config.yaml
num_hidden_layers: 19
n_experts: 16
moe_layers: [1, 2, 3, 4, 5, 6, 7, 8, 9, 10, 11, 12, 13, 14, 15, 16, 17, 18]
router_score: "sigmoid"
normalize_top_k: true
init_std_router: 0.0205
vocab_size: 8192
batch_tokens: [65536, 131072, 262144]
Below are experts of layer 8 (counted from 0) of a mixture-of-experts language model. Rows are named router (the router's row for the expert), gate (a neuron's input weights, with its number), up (a neuron's input weights, with its number) and show model dimensions 0-127. Each number is 128 + 24 x the weight over its row's rms, rounded and kept within 0 to 255. Numbers have three digits each.
After each expert's rows: "mostly gets" lists some tokens that are sent to it at least half of the time; "gets" lists some tokens that make up at least twice as much of what it gets as of all text. This comes from a sample of Wikipedia text that the model never trained on. Tokens count by the router's weight.

# expert 4
router:120105128090106141104125154134124138122143081129136123124146140099120115076106092101123104119104135136120113141140115136121135144126120138123127136129150173147104163129128107133123156113144135137122158169158107093127073099151161165170144095078114104104119107135061128135152130136199130117140135154164135140173182097163136159103139127127150126120110136127106144108083108135115079083146
gate1:167126108120117157107120103106149171099133149151144091134168122114146191084146119147098098073134171121139163093095135158154139115098111106171098157118121153127125139158092061139115125121149094144164129136118096100123136096144148116139097127117136139113116084108115129163108127122132130158146150134111100150102109154140115103106183131105138154167130117147132144173137115126130129121105
up1:192122111121102125117114140140132136153151126087157107132159132160089133157114124152121135122120139101133150101115124173209142150104095117126122107113155108143111162121137143083144126101163106126120149139128082118094119141137139141143108098136127130122119140090146129143141155099167105173093113113151085137164066114133150152107155105157156124162112121108112172152084150139126140108151
gate2:123116077103124127125115120141153129097174124127136086108163110105129146110144070141112121113122159081121128085116115157126118120138113118111117160117124166178128109151096083130134168127130103117121112120114136121146120153112150167145115142138135118134142150096131120086105165128160121102096121134097142172169176112165087132157135113097132150084171128117134113162093074151116117110085
up2:132115166159113161126129116086118096104127146133125102130061103139121118141098149148116119103113122137134101157166146126141093097104108119123118161157171130106114109117146167090142110177129109134138161119146157151087140112143093099119134083141150133114152106161132128153122189167125129156152107135159123161104119163106136097138101096099136098125101137130111087111152087107138144179110
gate3:167130134145126165079112156107135135120166134091109140111118082082120081127079113120112100118140139119109146115125133098124154105118114129090102111159164152129136115149135113101147141136131131147129144102139115140099122136174154089128097155086155114133123101099143146080153176130139142112113143158079109101129177091136119139163124116137104177122135091159153107161110109142142085108157
up3:126151133114094102126115097163127161151165140147105119129164134102133122123155152106114112108154158116111048079117130125124141133124106095147103130122085104090147136138133133172154130126149145114106112124119150129087128150160104137138144137124138145168115123125144129158098089091112088131112138165107164113095088125106174131151106104081152129161115167110117139093122075124110112090156
gate4:117093146168117102100165176183125112139133106137121132120147071120128148115140119100129132131085127132139091127123061144111130108103105141159112109126127156128127158106193145142073112117157150167128116124083158108137135144159143127143148160100149153113099126140137148151127140195172121118127124119110108141150144127133162114112130124105096137083134131103165122094088160114113117117114
up4:155128095131118146162101127150108151081114107144155168155122119142139109151113122118138132173128134163101146134130113083094134130095108109158134138155122127088140140142131163144137130147133135138128132095147139112138118108133115123050103129123123172134153152098168154174100130144091145106145138079145161132108117138186123123140075137135124114130146142127166181113159169135106137143070
gate5:153117129066153160140146115109099115165122113143199139128143120137129117142139141125097160151091144148120143182106185151143129126112159080131101167145101164080137123116112100131104109092125133128123133149111176136158091144137148115130133109084152111093114118113109095103167094123118126179092129111135127144162124110157081123140138101138130102135143132111108149119101135105123100118147
up5:111098154107158077157155141116110150128134145097118107107168146119143057119192118149150150136083153136139145105136119151119137124139146117105145093077143125117118130153095146124111142125087135077120144143165128142143139149108137134128142079105134110153098131087115142103142086142097128142116161096092113178110114125096144125128146081164141117130132137131102116102097117145095092129099
mostly gets: ".", " (", " In", ").", "\".", ".\""
gets: ".", " (", "\n", "\"", "==", ")."

# expert 15
router:140115182130144150104099113159112095101161127106097130123126162116151140146104094111139100124088119094082148155122142146137123144160072138117164120132121147145108139153133117133125118126141141105132121122163115087121086111139087120168139074135157127116108123177106110114129132126164117106145134144156136151113178128125117147098130140117173130089153158162096198092128123160118089132148
gate6:130121132127140141112064114145105122120139101121098137131129120102139139134143149114100088113136172124143158151087147097094139120082149116111107153113121134103116141137100117119137072093151134154123111164123144149137153091092108157143136130099140127114121088148093057125162140145138172118157133098178161127082148124178142131131138118118144122148128095177131136125128185142116098095110
up6:149151091126135123146119142142114137106145146119146180147104170139114150107131180129138137148126132097144122134130129120121108119109140121159118138111124111177150111147150184118120113157129107121158135135117123135145130179150178164134127123101120133080113130087139109125144163145121167162156124160141113092124122089143118104154122114143092077181081176109096143095135110097171092163104
gate7:183147120118109110101107135145135150126130130111133146140167129114143085110158125158130151149115161097110102160100145140132136173142146113105140156107102114103085104063152111096122162163132143100160107133130160114149153131083141169154143097104131099115107138150110092153131114132146124089130160113151166145150115082090110113121091147141169087112132137160131134121122137076149115104148
up7:129083103080140107143123134085131107107149153114163130156139137148098110134138128101165148131154164145119100120128123172146094122139170090109123140074157133150149126152115098153176136099135128112125140148114107124110149113131158112105156173118138137164173111143134154096105090111104117150170081104111128100161132112140124112117148089068094151108102100086153121102112127138117131134144
gate8:091127154127135171111164111163122064135107146123123150169115159121101122156113122100098131121132117133111149134140129134141131110113098119134142114090112146134112102121083114148135098112139135105151111129158097118142104170137128105121113105124128126099110103101116118092161151128162107133132172194125120131145187142089093113115090103137156107096115162121061149096138099168116145120170
up8:137143112156113128191165110110114153122098127071169095109162113130132099113174139123102124106091140173116121142108123117138108135141163142124137166139143146125142164170144183117120140144120138129096111133102108139141122099119134184134129142128141128146137102142153123158084126149120150169100080124135142112123089114168161116112174181139087131168128104111104102124102152146143103124111
gate9:141133140126158146123137146132086150126137132094123128159148106105154147136132130114121151066105112138127147122126150143141119122081085117098132097129130166117160115146122092170118122153141112123181146116134127078133132121155148116150139096156130070178180113149125147110126118154178080156145161143147117094170120147146143154144154131126116100082104077149104143105106135146087138139116
up9:083114126139161136115116085146103147165124100090136149121114138134147131130128128096134123075158095183127134137109101118136152139133124113075123099104110155140177121124111145127114175116143090109129131122157091133156132148196144119194146084134138135145145138158122151096108086109123090152101140107168146105149093131145116149142138157122118143108092106137126122122127143170153154163126
gate10:135099207127115146119173107148133096092189108105098067119137146129125129129174140098117156134151139133081113134138181157144133070140148104123139153131166129145092118144117139125127128125129098145129096085133169146129086152125155132129102115109156156134151115127108160144164109141132165150130144146167137130103132163119142113158156137169101102135146139149114124118131119160117097122126
up10:117165116137128118099124136140128114105129100094156122111131154102153112096129148104143159105093110107124180107127073138133122133118124129095092095127110121134112145169146089093166143142149172127091092163098125153136106073141140134123125125135078125131076177123114127129112146109119125130117089166126149183127114137145165122137113096151123129093126114123153172126102092182165145128129
mostly gets: "–", " de", "′", "á", " John", "í"
gets: "–", " ", "'", "o", " (", " de"

# expert 5
router:114118111143155154132120138166131083104160087133097124124131148103162123092111106145122094114100093128119107162108153116113109123131129116158148124116118134130142110108146107137090145138153099162144162179102106097068107093150146143141109078136124138154110113131135112136113152146139121132143158109127075150127169124127147140109156129098163118125131111157065173131148055112115113092111
gate1:144104113157167096124165088141110144100138088116144095156099128152149088144129128105184092137083146114157170115113106116135139106118131091151105145083123175083149159082149125112132144127103120128088128140131157119084119135098110146173124162126148132100114175120158139113158146120118127135153150152151120168130081113154112130139144148112135141120137101114121110136147177103097127157130
up1:135128149123087072139157093132085090120114141128140155116077077131112116104100145119127134136092120133124166122188163151133139099101098119120143120129103174114150145157142179103080126117130116182140084153095157136129128169151128149121125144088135126143115126135162122126114129147117105148074141115170120120115111121120146137154126101131096139128143089144116142108117174122097106098159
gate2:143099099128082109142141137099137146116126140139146139148137107152094126143136071150130114130146094141107159134134161116147100131156151097122194161137145152122184115102115111152099107170146107148152078131117113110140109112124123113123132127128121133177169087121132134150162106134138096091146182148152120140146127108131153119148201112180107119144101111150151128116156171109127111128117
up2:163173135119150112118156113127121155131091120144156206131111110171112127145116071155094133123138138073122099118111129128128139161110110119106116151141179108134106119137157139086122155146113073112147151126119102115128121108113124135122137070132111124098136130133153180132098171086127149148098109067141117131113107157106135196119128127108141115135141132094117138127120117156111109131115
gate3:116156134153137158094107147113140131158146119157138162167136115073115173136120127118105116116119158106144107125096141140107167161136105102116136105151134152119170118105096104104127135119137127116146131141099144169114108145081136122078108135140162137088117077135113136143123178097079138102155170145107120119168123136136183161151128144092112112124106121132107135134156180095134127147079
up3:144108107106155128093135109108117117115141100147142159141127112138114137113144130104133105120109069144137105117109137141129102135169164162136127133115126135119121184129094086164117077144131111161175134100150120142091105108108149114131136060082165120096121100126159135149096110091103083165130111158074124137162119119134170148148107144106129107107104146128128122122121143151136110107185
gate4:120103131158153143122154130158089117148148095135154106135103123087131134146110109128101143112069103131125158169187175163121152140118142131154089086131117144142135136134137114177094183145122118124121090168104125142098145130073156135134121128125152119126126158132145094160151114149107117132164142126133143108155157099137144137120130157102115090122157123136096110068144138146140177155104
up4:110126158096150158108102120096126142136141127180131149140120133111172098107083135144116141129148136125080133129169118121064131151121095114146130130126080128154095159135123164127160119152104115097140168165105131154080143130100148161094122061110140122135140157094111115131093121154133089115106115120137092129099146148160121107112099124121108075114140132093136177097139116122133131128103
gate5:129101154180139146125146166111117118091160099110172155085108154131153125130090128090141139161116127115169114162099128125155170147102102137092161127138167116108119136167124096107137143142151099165146131152106152133085114070137117160154166099139130134128148116156081096127149142148136121131163114099109162155098135136158146095126131107125101137123172136129126121153129092088102118109146
up5:135136122113134115096108126124109092134116156162142155129144121119167162111126143153099137107147118165101155105143168143133130168124147130127125140127137089097136127092137145160114183144136146091156125127174182156175104145085126122106119151126155110114125142097144153113117059121139133148173131147116121095146133108115163113104145162131162119154101094127113123159127157131101185077108
mostly gets: " M", " K", " S", " G", " T", " N"
gets: " M", " S", " B", " K", " R", " H"

# expert 9
router:111092163125130167119092136137147112098149082085097127113092147146149152144110103112165102089136129111120142147121129126105135113109120110184103136150109132130133139096163100195137174118128125155161091128110098107137102151112157175143151115111152099142084119161097148104126141130149127125132114107123110148119201097138131143120143099089129143130143127137061129106145131103145114126125
gate6:109156146081113155136095146113116120102183073143107117125122156134177142144083135082106113142137159131098180126093133128138109125122117133120147158128128165165105175156097151106116117121170150141136126091129115128142128141116090147175131116120116108154074093129142117137116159066118107149137127115108116104125120113096105132157105096110166115157166147115100131150140095128152110137112
up6:121129105164136106137136124143131133159115144122166137158123147163105104111119170131144146095111095162147114147176108133128119121160105116160113129131137101098137100136114149134136136161100111114129138167117121144102111069102159058131121127129135179128158141114117093142117150183151129140134078146135125148117149156132176152088185146081095152124100172154126105145131153150127154132126
gate7:134178102110126131122097093138089184118103122154080121114142128173092122162165112166138155097101107090082136161121123164138142146116116105179169160113118132106142141159112123154131136134124138116118120095112125069145110076133157139141137118108150157125127135125105114134140136127172092125102150132148152127125150144145171133139114148147106131103139145151116109141181095078129102147142
up7:166130148077101143121099136163107124104154125111111125178129160139137111137119125109117158149159104141122073126182162158138136096106109118111119097124142138137126112146115122113140105095115158130139141139183125124079138143107117123132161181123124130122120149131135111112096161169117080077186112107132126135161110148144124156140195126103138105132124149117115113150133142132134074141173
gate8:115147120100110117165122147106116124096128139114123141174103120132127087139124134124127123097116090177145151156113118139150169096103111130133094168112147128121116166167139107186134110141118185136148164125135149145120094081088075099141110162165138124140160145106094142163074133152128157136142086124147109119119108123112112168138106094127119129151142146108145144110163112127124154099172
up8:144116134151157131147123135133130156114094126142114106124131161080141116140100145162135153176189144062095098133162133096152130136123138119129178148148095118160118147114120134150110121151127121137149089142082120171125134115117139118154115146120152149113090124117089119127078123087110095077151131106142124090091153176129089095158090117117128162152118149161117125125120119128119151120093
gate9:141153137123096128123109147115120134132114113078103126173158114121136148114110127138109114127107158092120123086143132154133092087140138137105100164170115115108085132145150122193140096084143131103131135129143154106117101111142076102140135118129131098156088112161091177101150105162122166136111160128168141167136197135120165136135123130116135097149120085140108104135122109091134106125106
up9:109173132160115070131111114119102113146150112128127127146116150130126128121114143150132114077115114126082176115119166120138135144076116112162185131125150131156122057081113146140175139143137121144160091107152111126172113133121071120098159149109085128099147144120139135168149122139154113138121115182128114114124123127139110125144144137157146139146096143120102112081131143151112136082144
gate10:149094139110162147153167153170150119105175091130154134103104147116138103108132104121130111097124115164159094116159145089124118100133111090172090141118121121093109109094154106151143141137104101132148152106120112074109109116125135114089131140108156118162148152113169135129152113147118142119122109118127095094130174163132121125111142091176163129125121091104133116131160160108118095072096
up10:126139129139165104137122127134172103164123132168139163158147096140073153103112098132126137151093097085135160133092147143134160150118152138116154129146077109182137113133089135128140122110180147127132115158120151111127100121109137180169162110166105122143139128146138129146127167140113140136085173164144125162158126135102142124154167136099116111127161141086105155111135090131148138135165
mostly gets: ",", " and", "),", " which", " but", " or"
gets: ",", " and", ")", ";", "),", " was"

# expert 2
router:131103136136126107110165118118188115116160119136142109128107103155145111092093081128147131121110074113114113169134129152103176134120110088143144130190119139135131175122137139160141117130146153139140131138153071090102092077142117144178116130103165134113106126160110110093156117147167120110132152135148087139120153122121104142136124148141159130141137095109101155161133095164104099120150
gate10:134117130129147171148131133133158145117148110134143120076139139139172144111122100143155140144136144112095105133093142151085133168120121085142097158119095141140107122132128150143122139100155109187104161131153121095073092114157154132127100106132145111097134089140116092164099102157102141097119138170097167136076101165140093112127162113169174127150118099129127124131131144085123129141112
up10:093099122137103140145151151127130131165140145152118149147126127142136116123131123117136130092100096148107081142111135117186126156126155152150110154117162139191119109164163135122132091123094108127146140141135096097089108138129123106121184108143128188103126153119150106141132121136117113166098118132158113140123089146132160133105154114175154180149152155151165171152103158133095158151162
gate11:151099117165163168147178100116109112099153071105160156103153139133109111098121118091121130103120128103120104165124140105118143132111108101122113113116141134141160101093170123128126128107111128109109104128132129166171110129112138145121114108119159123116056149129143141151094115129108106093124147112149081108139126207129104112134150095133128123119100078130123109114165131156088128173110
up11:134162098163140147127129102133114138129157121175094115100145159118133118138150107094107129122120151127134136146141131138144139090166137144107141150068133117097143144072163132095133123128095117141100151129163075134136103138098118109061167103124130155147096112132075102159148090148127143142107135152121117099136152124153109145121151157057137143087144136140145117140112106163098108140100
gate12:114136108094120131104136171108175114140158132149150180133110083159112145115124111137165146149100090156107087149107118147113151139144133088099144108160101173131139140142114126163117153127185198120116161162114128150138137127109185142133144164159113124145138110145103116132151121123132090115123177173106098152127128138171085122140126129114120108128123140141103091122132108154130093112119
up12:135131117165122097130093181123130099124141133138120160126097109128129144144118118175165093122131132139107125096116123144150115124153179104140149149170133182119131136154143149162154134122151182088119154093094118129127145154163157113122115136103158114145139125128115126164119138122147095164131116094118069158136123166171149094125080146123095104172130108163116123139155121084138092102136
gate13:113122127139149133116109146132130115138110125132111146141110160085166109141115093130125184163090116157116110130117132111109102169152075161050156151103154163141143143161142094112126144152130141129151188124108108106126139106166113152108092150142170143163126113179102148132156124109128135132145151148113113136161139120115167108106146133114173165176128123099156133149139097150127120130140
up13:103097144128126140112124147111115125109127109133175189121106091141132068090163092144129138147104110129120092143132127125108131071134098113139127111154127175105080111115147098138139146107110102150151194114115117138105092103131104158128128149169133138111126114136112116129104103155126161127147085150105175093158140127118132108161155086095135101136142107085161114141138158145147158130122
gate14:158154167128134094106093141106146119144135136150079100107108124135151083145102131143114067102105137122087144117171111117040140139117143104145118131133098113097163135084184098165139116145146145110142112122105101134130124134121126080132172128153148158176139152112086162132131150105121136125125170112147142130125152099097135152129125144138147143103131129121138115119125090130137118136173
up14:126099146106124116142158141157149118118143148147149120105154146083143133135144157120104159138188172118071106141164145090118143117102090120108162116156111132181125087140106123054118118132092135137110125129117111132091123099123136166124086124142133143147134157119105108114123134158109134131101125139125095157132122099172109122130163129120080101110093152142105192141118100108120111112100
mostly gets: "\n", "==", " \"", "===", " ==", " ==="
gets: "\n", "-", "==", " \"", "|", "==="

# expert 1
router:114115143107140116125150171140140101090132104079127131139136108112131134162138060091131092126093107103106148126102153150140130111135107100147138208144120126130148151157113130114124149131159104087165122151152093084136072135101153136148094116145119143134118119165127121131153083112163168127159114149145128120163153139123112162122146107123155140142139133130065156140137097149153116104145
gate6:142100135166110098153163114094138121139132097163160109139085114098124139133140102161155110171113108114139119126088146115147170124158067148144114155100088133160145103104172125092130136109165134131129144141119131094130091155123100125111147139105076185152121120107132085067127157103130136136126138097140116114134140164096133126125149103117129111086087159117113124116119116157142135089127
up6:126082110174062098113153126094125143107155155131093136108156144161145130073110152160092138145119096166093147113134096139125097100129144121086158117106138104187163127123164135117127121107077150111161115142145111136116152122133132138097146105099110137130111126146116143147133176159113115102135082135140106136136111128135138154078124103115077132131140161138105145124095113168135113141143
gate7:147165114122153151151118168171101113120135140120184139100097154124117107111145134118097145169126130144100155165158135124128089123140110157124096135097134134152110152120100120135095135128155128126117133119101132128101133116126118150100160119124114126128180148124124072154121121099128167105112163162128175128142167154144115091091151125119160108129158112142118187094062133147099180136153
up7:112111144117082108116126129080156121164145139161108107125158089102145122131091166149139115090115133144129122108147094127112131131157128154123098113114107163143113166117123130119144182169162185141122158173122149106126133104123138127127136132115151114088127090091135135138110179138105137117121124129122143148159097099122151132142102165181146158092126135136130119117123137203173095162153
gate8:116145101090150077107083178107153121109131111106152158147107088126127135124171143171129121140107115114152104130099135118135157160114103109133141159112127156129149140103115172128144118083151118140138130119162154101109084118128131115130119153084124156159103117215158097109138141114106150151169150158112075099128122136128121141091135106097099110116153130092135104114107119143128149146126
up8:130130118153110156083135101144105080133135125136148108158103132139107125192121137155114100143171138116120095157139131159088151123152198176143117118123143125157120122117148111160117103150105140132123133168101128153165160168139120104129157116144142170124143121125137161137085145118145139107123119117092111148136125153128136176155096151164159176155124116091156145125142113099091124134078
gate9:110111100155079088088132091133111079137181107110150131136097140126113150131126146119149120172102162101147136156119130160104115110166134133120135157167089112127131131136153100069114170106131090135122092160082121089159086131117130134129083107108107132129120108126113128102169159120137138126109095109171141109108138155159157111115156126112086132130130143122091101131171133135140148115149
up9:132120155104135153102148142123119127165107169134143156123156174142116129098113119112094119122171118116099169102180178151132086131130133145161153130129140095095177095123109121150135112137139114105108091092118158179122155144164116152121085077104183111121162142121142137184100107148170149141152117122100116125125143126116133123148110149126163091140106103117123140100114159119134126120114
gate10:102122134131115096105132152114133148097142158112094114102114101133067127134139098073090140173087119142098154134155149161124152147125115089125095139134101131112157139139118137140131149099174102121155087107149104117105092114132147141116132121127146119111109143125151110082174138143114143137112150131120123131130161090121079145096169131119150068125114111101155105171160128098155159150169
up10:143132125094140149095125137137083123133152148129116126124139124099086139112111129105109149139104131120152125137131124134088098155104102114181107120108168117155132134110130166098101127161138140096123139126107102165081168101091112137140109128149123105047137131115128092077187174177109107144122119114147149136098123089122123137111133152169101127115119120117134100133106185116108141089124
mostly gets: " in", " was", " on", " with", " for", " is"
gets: " of", " in", " to", " for", " was", " on"

# expert 8
router:119117116101114090107109117134149098110126086094146137155158096133145120112146117133152121068106127135101111172144162130107128175093097065131126176096102159147128147124150124145118101173138105123153129151124141114111119098155120120145116127129160125127094090148142153136164101164147112117142160122147080116129110128139147148148148116110158138129179168120068143115107148117105101106087
gate6:169127137139129154098088131122170127121117082072122137202164101148123089134123150163115126107104095105149121163098112121108142145142099100126127110122124132173130110087139131128171143134121130131106099122137103096102103153109119155094141122111127119150129143131133138126144152119127143205147178142128137079153127173136090124165123154138128165135102139109119134138156157133171124100135
up6:159075118144108145155144123087126124099142146135100118096172102134117161120150120120128099123159162170161115133154123137137134117150108126157092118162117127101161115164138164159145168107106114137111118106114132185150142087114162091114077127156123104097161132132121112145097148118102134079125121126139150141137155127153126130149088088098121094125105120058117109094136104152110150112132
gate7:135090092125109105114117120167095089099112112133147113101120098157099100137119125093144175132129115089164125124099107125109171157129162126091163135129117097120116121135121117139181167140121144117117128159096137188090116125117147131133152135147156174107135159121119079155118149154112120111103159069089116089152153154102159164143125124123139135100123114109095135149099116119116131157100
up7:136135099108131098127106133141111138108140146103176137175131098116157110124100127121114145122066123167171159141114101155115089122141124119154182130104097117154109121167114093143173127153148130032163115124110106100099153109131117134114135110145111139111117135123126161093139142144102108107155113085113156119152138142118132147173097119131155144124136141113161124124122130158180133097121
gate8:101116105124096128107126121158122100120159134110167161123133141090119107096134102142098111105106130088151131089111162212131126101116135100085126139167164122182134137136133120129158143129137133079158172119152116107128134115138127128160165172090177119132121118110103092111087159120148119146133136141146118139084140151157161107166117100152108097089107131113129120102102142139130105120132
up8:099158133109106130123122096129199131114147163127119092142115147138123135133117137130168116157122163147126091120140118083122136104141109120129124173108136158079168120065105119161118132134078104157100122131162129168134104163108116124146056114183135128145104136168139145106180103126135148122128148124120148134161116089131097109136125115127128126170143118138138123171123115117110095154110
gate9:135111140130095112175115109135151125109121156095158125142127162130142129085107152142136085076112125105124138150142154075131135123092149108119141126126118123146135114092135098121161118146099126176167107138129130101090135083105098147090128158154147083139181153153151142132121153111139136077091176133146131104128102132141093174140119139142145118073137144141118113088162150139136113158148
up9:160158129132175132147111169106103122169143153137101139129138148115124130173125135111137110146073143105088122101137132100108137134085119119072087152185155133131126131134122100102133078072154121135115186121152100097152123127116149178115109116154139157163135129091135108116105156143130108180097137159130098146143153106147112103105139141098131141136102111132113112142117120107121085129135
gate10:067110115149139146046121152153111130113108159118077118094127121113128115164134091148167126136127146120095145131124130118127104126109148094137144108142113157142108128137092138152116138126124163148125114121080130091114099110127116097144158106131128136125109070134149144094140084169129141114132141137146157131070093160123162167155131130139174137124133122161111141149160184106115108101128
up10:107127101111147112129162173142120121124143127133137161104099119152064139092129133112146161105151147125144153122151159117132111140135117126180089113111061115122163128113134136099117103135190145137091143086144116123146142127132080156128141113098120133103121146151130129123093106154152132138122125137100133102106136195156098168134142062116142142118135125112166110165128129108085110164120
mostly gets: "9", "1", "2", "5", "7", "8"
gets: "1", "2", "0", "9", "3", "5"

# expert 6
router:114116134114162117164130122151129111105139072108125137139129133133140128098095117093136095117085115112089143154114140113129132134134153113146128133182116127119142175096177097155120142126148117128167136165163145124139108146166099130149076135143129145123116133139120107138147102126228143115146149113118128140112162104159123151141097157093141157128096153149119188095157112104160132112130
gate6:151136158085170150177149128093129126135151103125161115115144156170093164155140157118137119143100092111125133158136101127103135130136142104159154111125140154106146156125140135124095102159129149168113095157125128141135118093115109123096122157124151115174138127137117125148085177136128121124177156169162125158092147124103128137145120174171106116115079096151141128091168095109145101153119
up6:120132100151108116109120121107115116138099153163116083138154133123133142170092134118087142122160111097129158139094125105120151125144141134131165142118170113133125102135149131111142141105159098086141155112123092093159102151166108143080155117136134136118126120169150155127134159177131135104118100118118161165154126169172076143125133151066149129197150116116111144116121131132094125091162
gate7:173160150194123099104131140144137137132135088128110114102164133144144133134114102147130132138154183140131161140127135097121127091120136133130141151122137092119082130164127133107141124165147096135106142122126093205119176130125123182120106120116149125138148161133135156084118121145150113096157126077156116125160152100157129138106125102082145146132127164171114156104096131168105128136114
up7:087117134101090152137132106090148172142138097090119113128147153142096131146122136156088152112138112114141125125130081103163103129123113133099103135111145130133119072120137160057144125137142126147137134144123118120095139102136144145145168180120139164113112163130091175154130150134101161112142169096112156129141085097102160103147149101105137118130102121076140100131137165105137120134084
gate8:115158132141121109119140120136138091119115074121117123146128101145131119112136175119123143124140145108133109164108109135101116086195111091132138117143138140132161157097108117125133110105154119147169139112164118132117132106182151161176158167116107058129084136099103104138116118105127179118126102127168145163096142134121136104143149113116133150117149111161093162105161125135107140107190
up8:110110097131096131089083127119146099122139133155142081147145114139119130115135138147124102142138154146144180158102125115131109086147128093124100124152132103090111105111098151126104134158158100101154147107125133140105166124137129171139126178115086129131102154116103149105150117148113130129128171115139101146088157129114119089183183115076132173117150107124141142179116155151169139117154
gate9:127146138133135133141123123119110123175121111120075098157107128147154144115115165144145127070088132143122179140148128155123128114162134144130107136107126140095122148112115106160104136168147115144138100155136150110140107118160127148154161130147122141121139054113141081118152098131164145127170128169126155130168104119137144097105131106157181113152088121153140161139147202111129124112090
up9:144095143133129152131163155168078123113102116111139140080146163164130112112087159106139083123125105120156121125131145136091112116162119132121093149134159134055111114139169109192119150123127130113187136142156154118113133139134126161135149146110090128120074152097128115117101119150138161131095070112131108108102085123106130143104128122114159101139115123154133139156163138107102134133115
gate10:117142115124133137092107117125160073101135128106107132138157142153120115154130159101127120112091144113151108128102124159069123143143136103152153072114141118137131086134107139145130179130100127145134141144135121100128133111104099122135101112110141120116140124153114098094148095159153114121147170126115160072134156120148170139131088141146124093082074129110134141076096124076108166132178
up10:102143107089144128095111122126129152087117110128113129144137113116116135138179105098112145159100163148137132120117112129114119119108114124149121150135100134153137120108151118147115149122132111125156134101166113153094089103129130045108123157136150138088168131097119158110135102093141153132136115074105122086170148114144117148105131181102072149119090182106130151125102083095153110122115
mostly gets: " |", "|", " —", " —;", "|---|---|---|", " MF"
gets: " |", " ", "|", ")", ";", ":"

# expert 11
router:138120121143124156110134135138168123110180084118130141148119164117142116119120134130094118136061094131084086133164158118111145132170120131157129125118112100127131139134109124163145120161121083147178110147131136077131075153097127169193133085092148156088065130138113119092132114122162153114118146138140093144173125120131141136128114108138131109128127140135103151102150114143123129129096
gate6:184145118125131138092159133089122089128166124077167141143165124119125148110119112122128157175096136115143130119103174168151137125122157100124105129131119135157154146157107110116093134100139079102129140180113108135139109152111109157113110120149177150094167159137079091091134178132135109135119134085137091137148126089102124122149115135146117126118150086088133145108112152124128158121144
up6:163135111124108139131125118106147085113148108092132143129137121134121109124089153118128119115101150105161063151140158133129158137100118087142129169159104112111121133130122115142089141077137079089143111120080126150115119139107101143146147135119146139107147128128150139058089130153120109134116131104093094125122107139087120142115119120129151064112071113092155150147155172155094147128096
gate7:120135119124119153114161134076173112117145129133193144117138098087080146103121148090097093106126115096155109132125126096133173070109122094148155137107129156105099140131180122172124088136112135106144106128151142124103157150111098126144131130132122121119114101158140082173116083139154113098118152165102110130125103156125181133122126113119137092110102135112100100111119140121094138137111
up7:178137099122118129163143146096129141118124125130085093094117129134135101146087119125114131116146160142115130114113153129072136102093098126121101129151141121104144134089122091115108116180150096123101145109146164132124127147147150125115142138156101122162108105145126087116139106117129087108152087099156134152183119129146090117119125145074178102102116146144143164128137153127092134206141
gate8:113115127106148095150133162111123095143159142114143159076157102114114131121129101108137120141144153106107126122106141120116154100109127083136121100132174144086088124097159123136113185093124131126128113097139097153105160120065157088127119157128133144131095158105111130106147181092176110114121084121154098152124150156146140097144130140143165118108121099121102103109145148144159128175149
up8:155131168148134117141145145098104101151109158135150103099131124115128109140148095142120156111100114115129139100144099146120083152180084141100094086114136144138181142117180126107128151123138154124120146169148154139105107109095167126120168101117126101105076112126097113122132101123165146161159150166156152152154140123135128129085101107152137149069069123120114130124136091137124135111124
gate9:101121100131116098110129167162123126122092097083108118151137133118096170123112129142108149145139111131136096152165139109153114107157107170131166114139136116148140114139192132107137079157141122145173161107157143087136136138107126130072109108163140155121150147136168131108117117131169135108103114156120087132125151174158148162188112098114142113136132096136140114149160117138086090134144
up9:069095119154127104120139139137159126116135112152152122130122101137121136118156093099096129115080129144102146103121103130124131149134103084100110147095128117134132163129184186094125184119081143181089114109106135139081140128095145097121105115112151118141107152127132099132154109134111121139139120137079124144171099105126096119115125129119122161170136120138158108158154126100135152064118
gate10:165106080101134123099123085130148158087132167107172097165107147087127134107169127114119134135119090138126129109132170067147108102117116126145123118122062125104176119110152146135119124137139163191151119124115122088128124112107119098126169119083113146104117100115136155099162120136161174140162152123166101132149114129129145126125145153127155140135172142152124115141136119091148119128115
up10:113094200159097162119108130110134153139092128169109124146179150137152093122129166098098092124123142107128119112094117108164143159109113147167152117130135139153153153171146130121135159152120135108132140112155174145124082078145133109115153101128128120115173109145137107122149067151124142106128141114097075139120126143094084098123108152092112127119087120103137154133143116134147117126140
mostly gets: " the", " a", " his", "The", " an", " The"
gets: " the", " ", " a", " The", " his", "s"